Below are experts of layer 4 (counted from 0) of a mixture-of-experts language model. Rows are named gate (a neuron's input weights, with its number), up (a neuron's input weights, with its number) and show model dimensions 128-159. Each number is 128 + 32 x the weight over its row's rms, rounded and kept within 0 to 255.
Before each expert's rows: "mostly gets" lists some tokens that are sent to it at least half of the time; "gets" lists some tokens that make up at least twice as much of what it gets as of all text. This comes from a sample of Wikipedia text that the model never trained on. Tokens count by the router's weight.

# expert 11
mostly gets: " 2", " 13", " 10", " 14", " 30", " 3"
gets: " 1", " 3", " 2", " 4", " 6", " 5"
gate0 [213 157 140 134 162 115  96 115 169 170 127 183 171 111 106 124 115 130  95 156 147 156 147 167 129 107  49 153  94 123 148 171]
up0 [142 152 124 171  91 142 117 138 136  95  64 113 102 187 187 152 133 157 173 123 104 144  50 118  86 167 126 121 122 127  95  98]
gate1 [103 121  76 111 142 179 106 109 150 139  92 125 143  75 150 201 135 125 148 112 177 100 137  75 167 168 174  89 205 100 111  95]
up1 [146 108 178 181 110 124 184  69  79 104  99  94 143 123 161 120 148 104 108 144  98 106 121 121  76 118 120 104 146  88 105 166]
gate2 [202 105 109  88 132 141  45 110 169 127 137 107 133 190 116 129  76 123 168  92 133 166 150 124 138 124 100 173 173 142  88 102]
up2 [184 168 154 135 149 108 122  91 127 112 183 112 141  86 107 133 102 158  68 121 130 192 105 158  73 193 105 119 125 156  84 181]
gate3 [125 117 129  38 172  92 119 125 132 141 142 164  83 146  72 100 110 126 126 148 113 131 166 165 133  80 133 112  95 145 118 115]
up3 [127 156 129  50 171 109  83 136 143 170 146 199 131 135  20 107 104 132 131 151 145 150 114 164 114 117 122 116 132 158  86 182]
gate4 [185 162 151 130 139  90 161 109 152 107 122 134  86 105 124 122 122 136 157 113 175 101 159 145  86 169 113 117 104 226 113 144]
up4 [148 127  95 172  84  89 145 112  86 142 149 185 130 112 138  87 130 120 149 196 105 136 147 125  97  66 140 145  61 127 102 127]
gate5 [110 162 126  87 109 148 151 141 162 103 132 105 115 150 111 121 125 155 195 183 107 103 105  93 105  95  80 154 112 132  83 170]
up5 [103  89 136  85 135  96 110 104  49 137 102  93 128 119 116 121 166 149 123 125 112 132 134 109  74 114  89  98 139  96 128  86]
gate6 [ 58  84 139 106 142 112 112  97 110 100 109  92 137 125 135 113 147 129 159 116 155 131 132  74 177  99 107  95 126 142 143 154]
up6 [145 225 143 115 135 187 152  72  89 140 173  92 101  91 111 110  95  83 147 125  79 153  92 174 134 166 148 133 137 108 112 153]
gate7 [133  59  35  73 132  95 122 123 143  97 152 130 134 224  95  71  50 155 134 149  91 137 168 173 145 136  94 128  68 143 132 112]
up7 [ 55 138  54 137 106  94 139 109 112 113 144 135 127  96 124 100 112 126 107  69 204  86 113 148  60 158 112 126 159 139  98 167]
gate8 [129  55 153 132 136  52 183 106 154 139 117 167 116  86 152  83 165  89 125 115 184 104 122 143  65 145 132  90 153 142 205 151]
up8 [148 186 167 101  81 151 133 156  87  73 124  50 110 205 129 118  79 149 111 121  98 138 133 103 184 111 191 163  92 163 108 132]
gate9 [165 121 235 148  87 104 134  86 106 143 202 120 195 116  84 139  98 144 172 129 129 135 128 100 170 207 125 155 159  71 153  95]
up9 [ 76 123 134  93 117 167  97 165 109 117  76 131  92  92 128 128  88 144  94 117 107 129 111 113 104 114  86 104  94 125  76 138]
gate10 [188 108 149 137 127 114 150  63 119 138 141 133 137 110 150 100 172 176 108 172 140 127 112 105  40 166 104 160 137 117 143 123]
up10 [100 113 183 144  95 157  80 114 160 140 141 150 163 149 104 132  91  98  92 102 155 120 121 131 198 104 157 105 138  88 155 109]

# expert 7
mostly gets: " she", " he", " and", "-H", " but", " or"
gets: " and", " as", " he", " or", " but", " He"
gate0 [110 110 133 114 109 139 106 119 158  76  81 158 112 154 154  89 147 131 157  65 163 106  95 116  94 105  92 140 108 187 117 112]
up0 [151 103 109  82 130 182 136 153 151 131 188  64 141  95 194 188 129 153 163 108 166 106 137 106 156 100 120 145 141 144 119 104]
gate1 [ 44 137 144 141 161 116 125 147 170 139 160  70 140  65 138  84 138 122  87 101 164 109 143 143 160 109 105 151  84 136 111 166]
up1 [205 131  94 143  41 206 160  76 144 106 183 148 187 164 135 181  88 150 123 155  82 125 108 107 110 168 159  90 169 146 139 132]
gate2 [135 120 110 149  76 150 103 149 130  81  99  96 105 183 167 158 145  67 123 100 133 154 108 152 142 136 116  89 109 148 123 120]
up2 [106 117 185 179 113 118 144 165 137 214 120  78 145 141 124  88 100 139  83  80  94 106 144 126 207 137 222 135 121 126 122 116]
gate3 [164 141 159 160 146 177 150  83 136 114 163 187 142 105 133 126 141  97 216 205 235  86  81 128  83 116  97  89 107 165 121  62]
up3 [163 134 117 155  82 152 103 113 165 155 170 101 124 125 145 120 146 153 128  81  45 172 147 169 158 129 178 179 146 144 132 117]
gate4 [181 114 122  81 131 158 123 135 170 144 203 115 174 139 144 183 144  91 176 131  54 169  94 120  95 108 110 158  88 150 102 175]
up4 [128 129 174 135 137  89  89 102 139 161 107 160 179 181 136 147  72 103 167 127 152  90 139 126 130  83 120 115 107 145 151 145]
gate5 [110 103 125 166 141 142 140 183 128 155 142 124 145 102 119 114 125 124 129 109 118  99 171  81 156 140 114 155 107 143 121 105]
up5 [102  97 121  66 145 100 129 131 151 135  87 131 173 124 130  99 100 141 137 117 127 157 115 153 180 130 131 101 161 111  92 102]
gate6 [155 119 143  86 115 183 157 106 125  89 158 182 120 168 177 137 108 117 193 123 158  90 196  93 148  96 112 160 161 147 134 165]
up6 [ 78 142  96 160 134 123 151 126 146  63  94  83  95  88 110 148 172 108 109 133  93 133  86  93 130 148 143 127 114 164 106 137]
gate7 [195 136 108 141 127 131 118  97 132 107 165 219 111 121 135  88 146  99 129 133 126 130 151 104  86 107 149 148  89 116 134 153]
up7 [175 111 145 121 150 163 112  96  59 172 151 186 165 140 143  71  83 118 160 104 209  95 146  74 108 101  74 114  88  94 139 124]
gate8 [102 142 193 143 134 158 100 125 116 172 122 129 135 158 123  88 155 148 103  93  71 177 161  54 133 143 107 124 117 119 109 171]
up8 [137 131 177  64 136 170  99 111  77 208 173 129 143 171 145  99 149 146 117  67 165 147 212 104 179  98 158 137 170 137 116 154]
gate9 [136 125 105 116  99 140 127 124 127 107 117 174 148 153 106  98 169 139 114 148 150  75  91 132 174 123 114 154  67 110 125 160]
up9 [172 141 155  98 127 106 134 141 110  90  74 101 187 150 125 139 171 103 134 170 128 174 100  90 141 124 135  67  60  84 132 168]
gate10 [113 147 185  88 148 103 128 122 139 111 184 112 146 132 152 110  86 110 128 154 183  89 103  90 190 124 143 203 174 123 148 107]
up10 [154 135 103 164 125 152 114 140 138 163  73 184  82 146 153 102 136 154 123  70 170  92 113  84  83 190 172 122  37 132 152 148]

# expert 5
mostly gets: "=", " by:", " Born:", " also==", " name:", " Succeeded"
gets: "-", " |", ":", " with", "|", "="
gate0 [ 95  97 140 125 130 137  69 156 127 136 163 157 128 151 125 164  98 162 114 109 150 170 142 160 128  75 125 104 114 119 140 178]
up0 [ 58 142 109 124 140 139 156 112 133 120 136 109 165 149 202 106 142 124  77  97  59 101  89 119 146 116 173 165 174  94 137 154]
gate1 [137 196  83 133 154  70  73 155 135  78 132 136 143  91  92 158 182 200 120 119 129 165 157 138 104 111 115  33  32 157  97 131]
up1 [137 129 126 161 131 150 105  13 180 136  88  93 160  35  88 117 200 157 113 132 117 128  94 147 124 164 172  90 121 132 159 131]
gate2 [ 98 115 172 147 127 162  86 142 154 148 162 157 121 164  89 130 164 101 149 148 144  44 156 153 113  61  88 154 102 137  73 137]
up2 [124 117 124 105 118  71 179 124 128  63 120 111 128 124 168 115  86 178 132  58  39  85 104 146  80 162 178  67 125 145 183 103]
gate3 [162 112 178 125 130 135 138 193 202 139 121 128 125  81  95 138  68 119  79 145 114 105 122  95 179 159  75 125 115 114 127 149]
up3 [ 92 124 168 103 138 157 177 115 153 150 115  97 148 113 108 118 121 107  98 102 100  45 124 108  99 183 196  81 177 197 172 151]
gate4 [188 176 183 134 127 188  59  83 128 127 144 106 134  87  94  94 133 123 174 172 115  96 149 108 136 139 116 133  45 143  52  76]
up4 [142 184 171  64 147 195 139 121 136  86  90  59 155 165 103 193 119 121 136 154 155  56 143  89 107 140 170 109  78 132 101  55]
gate5 [126 177 107 109 116 155 130 107  95 103 101 100 139 146 123 132 129 188 113  93  64  17 152 121 140  93 140 122  69 124 138  85]
up5 [131  84 214 114 167 139 169 126 103 107 106 126  98 117 134 134 156 154 128 119 156  86 142 125 105 174 126 123 121 134 142 104]
gate6 [141 125 118 124 136 145  55 139 195 151 169 141 127  60 198 127  98 108 193  98  75 151 151 119 104 111 218 137 157 152 105 108]
up6 [157 102  89  85 142 145 123 103 125 104 105 163  96 183 159 117  95 131 109 138 137 112  89 129 161 139  93 170 124 141 173 124]
gate7 [121 143 174 104 149 179 158 130 157 107  88 160 105 137 158 160 117 125  80 117 117 169 153 122 200 136 139  95 160 186  75 147]
up7 [ 97 174  99 103 152  78 201 116 104 166 158 119 160  98  78 153 147  85  79 145 111 135 169 144 135 109 167 132 201 190  99 156]
gate8 [ 96  93 192 117 153 146 168 157 115 164 123 158 114 129 174 194 114 160 102 101 134  75 178 101 182  98  63 151 116 108 135 126]
up8 [110 147 113 146 104 193 151 185 121 128 114 115 137 108 118 167 138 192 124 112 162 138 133 132 164 138 129 117 102 109 177 157]
gate9 [ 91 128 145 183 114 123 123  87 137 166 114 113 162 208 107 135 140 132 179 120 116 119 145 149  91 159 138 220 104 130 105 147]
up9 [102 145  93 189 130 201 135 146  66 164 178  93 115 152 129 162 152 125 106  90 174 172 136 136  79 104 157 148 120 124 165 168]
gate10 [115  55 121 171  98 145 146 108  84 119  71  97 140 167 143  88 151 113 216  91 140  82 148 126 148  98 114  82 132 154 116 143]
up10 [138  49 171 122 141 169 214 154 141 148 108 104 120 173 150 143  63 128 129 120 122 126 157 148 153 129  60 172 188 134 127 129]

# expert 4
mostly gets: " footballer", " basketball", " football", " 1–0;", " 1–1;", " classification"
gets: "\n", "|", "-", "===", " ", ")"
gate0 [122 125 224  73 146 150 119 137  96 174 141 185 124 104 171 123 119  91 142 101  98 142 212  78 107 121  97 119 146 144 139 163]
up0 [138 124 130 173  49 117 163  79 102 137 178 145 181 106 126  80 196 150 148 145 157 128 112 129 148 180 123 116  91 105 134 142]
gate1 [ 90 194 103 132 118 151 137  70 115 117 102 113 120 115 106 131 143 142 110 139 107  97 134 105 157 130 122 115 116 164  56 141]
up1 [183  70 123 112 138  94  87 149 146 130 124  97 134 118 133 128 155 163 156  87 116 120  76  98 111  96 144 109 183 163 127 121]
gate2 [108 156 124 138  97  95 104  85  65 118 119 143 135 104 139 102 173 124 116 140 115 149 154 159 147 119 133 151 131  89 147 145]
up2 [102 102 145 147  67 104 100 131 102 116 121 123 119 139 130 143 107  98 119 132 181 146 137 130 110  70 181 148  59 154  76 133]
gate3 [133  85 131 110 165 152  55 139  93 146 169 172 137 137 131 110 138 124 178 161 162 101 119 130 151 159  81 119  60 137  96 137]
up3 [176 100 177 107 135 116  41 179 108 131 113 152 135 109  93 121 125 143 142 109 218  81 160 128  92 127 114 142 106 111  97 162]
gate4 [105 162 126 139 117 142 109 151 153 159  68 113  88 169 149 134  91 129 131 227 146 236 146 132 163 101  82 106 120 145 104 131]
up4 [ 93  90 124 206 125  82 169 180 135 143 150 159  73 125 114  74 107 119  87  69 145 145  66 139 103  90 154 132 158 140 126 137]
gate5 [162  64  62  62 184 157 120  88 146 152  75 115  16 107  41  98 179 101 153 130 176 134 145 184 130 135 126 139 154 107  55 159]
up5 [ 92 144 119 189 110 153 189 159 141 158 141 138 171 108 150 164  93 141 113 100 106 141 111 116 132 191  65 149 104 148 143 149]
gate6 [171 104 118 145 173 154  86  44 152  83 100 100 180 125  79 124 167 166 134 153 122  94 123 102 106 131 157 143  50 122 129 124]
up6 [ 89 113  98 140  98  95 135 145 133 111 107 110 107 150 138 137  84 105 138  91 102 167 131 172 138 152 101 116  57 175  84 178]
gate7 [131 141  58 142 133  72 144 146 102 149 132 121 128 147 180 149 145 107 164 137  67 107  67 120 126 112 196 102 129  94 160 117]
up7 [130 149 179 183 125 144 167 147 145 118 117 165 114 150 135 107 153 135 127  45 101  84 165 125 116 127 124 111 118 149 115 147]
gate8 [100 162 116 152 107 172 139 107 100  66  74  97 125 137 139 183 137  97 122 167 181 161 109  67 119  83 149 133  94 161 112 119]
up8 [126 148 107 179 143 158 175 129 107  77 125  86 107  99  89 137 148 128 155 110 117 133 124 129  93  47 163 148 113  96  57 171]
gate9 [178 131 163 110 142 141 162 153 133 149 103 153 140 189 187 100 129 146 151 167 174 151 153 145 147  94  77 156 158 104 113 157]
up9 [160 139 128 116 163 129 143 171 132 205 192 160 112 159 185 115 116 166 168 181 110 153 124 166 164  82 120 115 117 105 124  78]
gate10 [101 100 166 179 109 159 144 158  92 113 144  92 125 110 140 119  80 110  91 162 131 103 113 113 183 141 157 121 119 117 173 135]
up10 [ 98  74 168 131 120 164 109 133 133 129 120  86  89 120  85 113  87 107 122 136 135 120 146  91 119 119 124  99 124 120 113 104]

# expert 8
mostly gets: "s.", "ing.", "y.", "\".", "e.", ".\""
gets: "\n", ".", "s.", "==", " ==", ")."
gate0 [126 113 184  80 134  87 122 161  83 161 128 144 120 160  91  87 101 191 136 134 143 162  95 172 147 124 113 100 138 128 130 112]
up0 [116 140 106 106  86  94 161 172 138 137  84 158 150 111 144 156 104 112  54  68 123 111 108 187 140 120  44  93  84 174 164 126]
gate1 [153  63 106 125  79  95 128 148 112 148 160  94 142  92 151 116 181 173  87 130 136 101 195 140  92 135 225 107  73 142 100 132]
up1 [149 158 143 129  89  93 101 170  93 118 167 100 147 132 191 149 161 172 129 140 107  61 204 114 129  60 206 124  69 104 101 148]
gate2 [186 153 117 171 124 140 118 120 154 130 170 138 122 145 138 112 124 130 137  73 148  76 130 139  91  95  90 170 134 112 135 105]
up2 [167 148 144  97 126 118 188 110 105 110 120 103  95 135  72  90 189 141 127 124 153  63 143 130  99 162 108 146 122 123 156 101]
gate3 [115  52 147  70 158 167  87 153 109  88 163 127  45 185  97 115  81 117 121 197 146 125 175 153 169 164  88 119  86 123 169 134]
up3 [195 169 152 139 127 133 114 117 103 153 132  88 159 137 132 129 118 134 137  93 131 145  55 128  66  98 121 162 178 152  95  85]
gate4 [172  85 107  94 174  90 132 125 159 128 163 152 124 133 127 106  79 184 132 100  77 131 125 136 107 160 122 147 140 160 150  85]
up4 [ 79 148 132 176  92 104 209 131 110 163 139  76 149 117  61  99 130 107  85 132 116 204 182 114 106 111 174 180  64 180  86 155]
gate5 [162 117  98  61 133 149 107  68 114 157 111  93 135 124  87  94 138 139  96 163 131 180 112 124 158 116 193 118 164 110 149 164]
up5 [124 129 153 105 114  72 146 138  91 159 107 181 130 159 101 147 124 144  50  79 174 132 132 178  77  79 108  72  38 184 124  88]
gate6 [ 83  86 112 125 143 167 112  53 129 124 134 102  81 149  48 114 126  84 182 168 148  87  80 119 204 121 127 136 125  94 130 126]
up6 [190 152 123 139 187 179 234 113 114  84 196  76 102  64 127 126  98  72 202 162 153 153  92  68 117 133 122  87 134 169 139 173]
gate7 [173 109 120 125 132 134  59 155 163 121 136 150 192 123  93 149 146  69 142 108 112  63 137  94 129 143 110 138 147 146 150 174]
up7 [141 114 100 113 143 148  43 103 161 102  78 153 153  92 132 108 213 125 155 173 164  84 121  93  90 120 124 185 137 131 112 130]
gate8 [169 121 150 172 137 142 107 169 136 186 122 180 117  90 115 101  92 121  95 150  99  92 132 178 128 155 145 146 105 132 160 214]
up8 [ 72 117 145 116 159 125 117 134 125 132 107 100 173 121 128 122 120 139 118 100  94 128 111 158 142 167 202 165 223  57 118 136]
gate9 [ 99 131 108 127 144 156 131 142 115  77 174 122 145 120  75 130 153 157 104 103 185 127 184 116 152 119 110 117  77  67 136 213]
up9 [115 113 102 161 129 128 127 196  88 117 166 163 117 195 195 102 151 128 104 132 163 147 141  87  95 115 106 104 114  90 132 188]
gate10 [116  77 176 149 184 121 151 145 140  86 100 137 130 154  91  87 120 128  86 135 114 137 157 139 138  91 117 158 185  52 113 140]
up10 [169 122 147  85 142 132 130 101 123  95 141 159  73 145 139 134  94 136 171 151 138 123 143 172 147 112 125 147 105 124 129  96]

# expert 2
mostly gets: " been", " began", " went", " remained", " be", " came"
gets: " was", " be", " been", " is", " not", "ed"
gate0 [121 141 178 147  97 107 146 107 161 103 170 114 150 122 123 110 154 171 150 160 166 104 153 139 106  69 111 142  89 127 141  90]
up0 [154 190 137 139 110 144 135 126 124 153  81  69 118 139 128  74  97  84  88 110 151 103 168 148 111 126 141 163 101 128 169 151]
gate1 [140 102  95  73 108 125 192 112 200 134 135 164 104 119 154 111 112 143 192 125 148 126 143  93  96 136 107 111 132 178  75  92]
up1 [ 95 129 118 112 128 125  75 164 120  95 154 137 123 144 147 190 116 182  74 144  81  87 152 155 137 124 144 155 199 111 126 117]
gate2 [119  95  99 105 117 118 133  90 121 141  81  91 128 177 141 165 179 120 131  92 127 143 114 192 161 113 114 129 140 163 119  83]
up2 [152 150 134 161 123 124 117 105 107  74 119 150 142 209 171 103  68 129  96 142 139 127 124 136 144 124 148 184 100 132 146 167]
gate3 [128 153 126 129 101 144 178 187 133 183 114 105 107 135 149  98  87  91 131 120 105 112 151 125 141 143 163 134 145  88 133 164]
up3 [149 130 135 152  77 125  98 110 115 183 158 172 104 102 151 126 137 173 101 146  82  90 106  65 148 110 193 157 181  89 195 138]
gate4 [ 77 119 122  84  86 138 158 163 141 144 170  72 157 140 103 120 155 130 120 154 185 117 117 127 120  69  72 145 113 144 159 168]
up4 [134 146 114 142 107  83 106 160 136 106 146 133 101 146 133 162 112 146 158  73 137 138 159 147 108 138 126 168 142 109  82 127]
gate5 [187  62 121 111 155 123  99 122 158 218 183  97 139 142 131 118 121 129  83 125 110 135 125 149 104 114 175 123 132 118 162 141]
up5 [172  97 122 109 120 141 121 181  65 178 138 163 122 147 115  94 138  89 144 131 153 131 120 122 133  94 131 142 123  78  69 130]
gate6 [166 139 129 140 106  67 172 116 122 153 101 131 106 166 138 161 111  54 103 148 131 121 147 140 180 172 125 169 123 155  87 164]
up6 [123 149 119 167 143 187 139 141 190 124 181 114 153 130  77 113 145 153  79  75 124 130 146 130  83 137  95 146 154 121 117 109]
gate7 [121 116 113 129  79  98 136 143 131 161 171 122 119 121 153 158 133 116 148 151 132  78 148 107 162 102 125 114 134 150 119  79]
up7 [153 113 111 140  98 101 126 101 193  90 129 187 131 142  96 134 178  80 219 105 120 137 136  83 104 147 160  71 116  88 184  84]
gate8 [165 149 104  86  99 126 147 128 155 121 154 122 108 130 132 154 103 137 106 114 140 183 130  59 115 130 163 104 136 119 185 156]
up8 [ 83 106 128 106  92 191 111 133 163 158 109 159  77 110 170 181  77 154  93 118 150 157 140 108  93  75 164  62 168 118 126 181]
gate9 [144 120 172 168  76 103 138 152 160 150 106  89  87 122 148 106 149  89 166 102 139 128  74 158 121  87 125 106 182 119 148  29]
up9 [113 151 133 112 148 136 154 126  58 100 111 127 152 113 148  89 146 146  94  76 104 134  86 130 105 147 138 148 148 140 162 108]
gate10 [127  77  81 126  76 123 106 120 159 122  90 129 142 107 149 122 104 140 126 155 130 124 108 122 115 102 154 103 194 141 106 105]
up10 [163  96 116  76 101 130 134 119 134 121  99 199 113 105 158 109 111 135 157 135 140 135 108  85 103 109 142 120  58 124 150 135]

# expert 6
mostly gets: " this", "In", " have", " This", " has", " some"
gets: " a", " In", "In", " The", " that", " has"
gate0 [106 109  46  90 139  95  77 150 119 117 121 112 148 102 121 170 135 151 213  68 120 140  19  83 116  86  83 136 143  82 120 133]
up0 [174 108  96 124 127 162 114 138 127 135 138 135 171 116 137 131  52 131  75 126 154 114  90 157  67 145 133 109 163 183 134 161]
gate1 [227 110 115 147 172 112 109 127 124 159 152  99 111 215 119  92 154 102 125 120 173 147 175 112 136 102 134 111 120 148 106 119]
up1 [166 132 130 198 149 116 118 165 124 134 152 154 151 120 100 120 125 182 173 117 188 146 158  42 103 110 116  90  81 120  82 129]
gate2 [ 84 132 151 123 133  91 101 159 140 134 166 112 189 126 142 100 120 141 156  71 107 137  81  96 163 130 103 153 138 137 139 167]
up2 [182 146  94 124 174 113 155 174 137 183  87 158  87 143  63 118 128 121 132 154 133 152 131 136 177 139 144 112 126 127 120 198]
gate3 [156 108 147 121 124 151 166 177 121 174 113 131  52 138 135 169  82 137 157 138 194  33 134  86 123  60 127  92 132 179  98 130]
up3 [ 87 143  87 107  89 149 126 115  87 102 107 184 166 173 106  82 189 111 106 195  85 153 146 144 119 121 171 155  90 114 134 147]
gate4 [150 127  98 160 173 119 164 116 152  51 169  89  72 156  67 118 171 159 121 160 123 110 157 163 162 128 150  94 101 162 145 166]
up4 [126 125  78 120 155 138 174  63 124  85 115 136  87 148  96 148 152 126 170 164 136 109 118 169 139  85 120  88 124 140  91 166]
gate5 [ 92 129 100 134 140 183 129  51  90  85 114 161 192 136 127 150 104 142 152 132 137 149 177 173 149 109 151 111 101  55  71 120]
up5 [127 145 128 137 158 127 123 137 129 144 181 113  89 173 154 134 137 126 173 138 106  80 146  94  98 150 129 116  88 108 182 117]
gate6 [ 67 144 130 147 165 127 151 138 158 173 133 125 131 216  81 121 135 102 135 164 179 159 136  95 109 157 153  98  96 151  95 155]
up6 [143 120 109 197 123 166  81 144 118 101 140 126 144 118 118 145 131  73 116 100  97 114 149 160 137 121 201 136  91 157 160 170]
gate7 [ 99 186 135 187  70 150 157 121 139 121 135  92 148 130 148  75  97 115 140 115 107 154  71 141 150 151 101 159 157 149  88 158]
up7 [165 117 106 122 186 109 103  62  71  97 165 134 105 129 148 162 137 113 153 171 133 114 113 132 132  94 142 152  54 150 160  84]
gate8 [147 114 149  91 181 163 120 137 151 143 147 118 149  89 120 175 172 129 179  74 153 162 123  98 107 151 185  89 186 143 160 170]
up8 [160 108 130 190  96 151  87 121 141 163 131 151 113 129  66  88 133 107 106  79 118 210 146 123 101 159 174 106 154 128 133 169]
gate9 [113 162 153 156 137 139 180 145 155 150 140  86 146 130  86 132 141 176 166 125 180 148 137 125 153 126 136  98 151 161 150 176]
up9 [164 119 155 116 127 124 117 175 107 157 127 139 143 161 166 108 144  72  90 115 158 104 156 137 119 151 148 135 113 118 169 113]
gate10 [101 113 138 116  99 105  91 139  86 145 121 100 142  94 144 117 188 133 111 146 131 129  63 125 154 115 134 139 136 105 196  97]
up10 [ 64 120 114 154 139 116 128 119 108 117 115 152 103  72 112 107 112  86 129 123 121 177  68 106 125 136 125 136 170 130 160 104]

# expert 0
mostly gets: " from", " of", " between", " for", " into", " on"
gets: " of", " the", " in", " for", " on", " from"
gate0 [122 132 146 123  86  75 111  77 213 127 143 112 152 180 143  81 162 108 137 112  81 120 107 105 178  99 125 135  85 145 105  93]
up0 [ 91 137 123  80 112 158 159  84 118 131 125  81 112 132 106  82 144  90 142 162 136 132  78 158  84  60  68 113 106 148  83 136]
gate1 [153 132  34  81 117 134 165  67 144 111 129  93 150 128 130 159 113 135 183 152 117  85 143 184 184 128 162 100 144 149 103 124]
up1 [157 162  73 103 165 123  84 139 152 214 104  77 200  45 130 167 126 136 148 116  73 111 133 136 200  99 145 177 127  90  69  89]
gate2 [104 128 103 181 108 122 108  98 106 150  76 137 187  69 173 173 103 138 115 133 167 145  97  88 146 102 131 169 142 109 149 143]
up2 [148 122 182 139 112  97 113 190  79 231 118 183 154 168 131 163  90 154 134 102 178 148  99 112 142 177 122 163 117 126 146 145]
gate3 [116 117 195 152 140 133 157  47  56 106 121 101  88 153 112  86 126 125 108 132  77 109 124 125 135 129 117  75  85 164 127 103]
up3 [142 127 130  95 112 138 155 153 133 123 155 129 166 177 157 146 140 114 110 108 110 128 112 103 122  78 186 125 131 107 143 136]
gate4 [138 120 132  98 113 181 103  70 115 107 120 105  43 126 122 102 116 121  83 155  96  95 107 119 124 149 171 132 118 140 140 124]
up4 [142 146 135 153 135 135 190 116 149 106 110 130  57 153 116  96 133 135 196  65 139 107  83 133 107 121 151 132 176 199 187 111]
gate5 [164 108 122 201  83 136 103 167  86 101 123 182  91 122 143  87 147 140 120 191 101 142 145 130 187 102 176  67 123 118 207 126]
up5 [ 73 117 133 170 185 101  99 178 129 110 169 166 180 132 120  80 149 149 191 135  71 105 124 117  77 155 142 130 171 159 145 125]
gate6 [139 146 166 142 105 112 136 171 144 180 108 133  57 148 148 162 170 113 168  97 129 106 129 149 144 131 161 109 105 119 146 118]
up6 [ 76 127 136 164 125 135 142 143 123 139  79  56 138 128 107 119  93 132 122 150 157  62  82 153 128  90 100 129 138 152  82 107]
gate7 [ 98 136 161 157 109 151 112 116 144  64 154  98 131 115 130 118 160 143 127 162  44 141 108 122 169 136 127 126 185 113 111 119]
up7 [136 113 102 141  98 148 153 140 109 131 110 100 153 143  93 121 161 131 108 130 173  41  65 157  92 108 128 165 101  82 162 109]
gate8 [128 142 126 120  90 150 129 113 123 168 194 107 140 136 107 112  47 117  94  67 133  93 131 161 150 156 123 133 136 127  97 116]
up8 [188 147 167 102 135 146 126 153 142  92 159  94  99 100 129  95 100  52 176 118 174 120  62 111  96 141 111 106  96 154  80  88]
gate9 [146 111 137 150 115 123 103 159 171 192 106 137  83 109 155 176 132 160 117 129 153 134 109 107  84 133 138 185 127 116 130 156]
up9 [156 139 121 132 154 132 164 136 117 157 134 145 101  89 118 180 197 158 164  86 180 117 156 162  54  93 122 149 126 151  91 144]
gate10 [125  97 125  92 138 107 105 130 118 112 126 123 125 159 130 151 116 126 104 181 161 121 145 146 158 111  78 143 146 146 116 133]
up10 [156 112 171 110 105 136 124 120 124 126 114 178 152 156 161 129  73 107 168 108  92 135 155 109 131  71 147 105 156  98 169 131]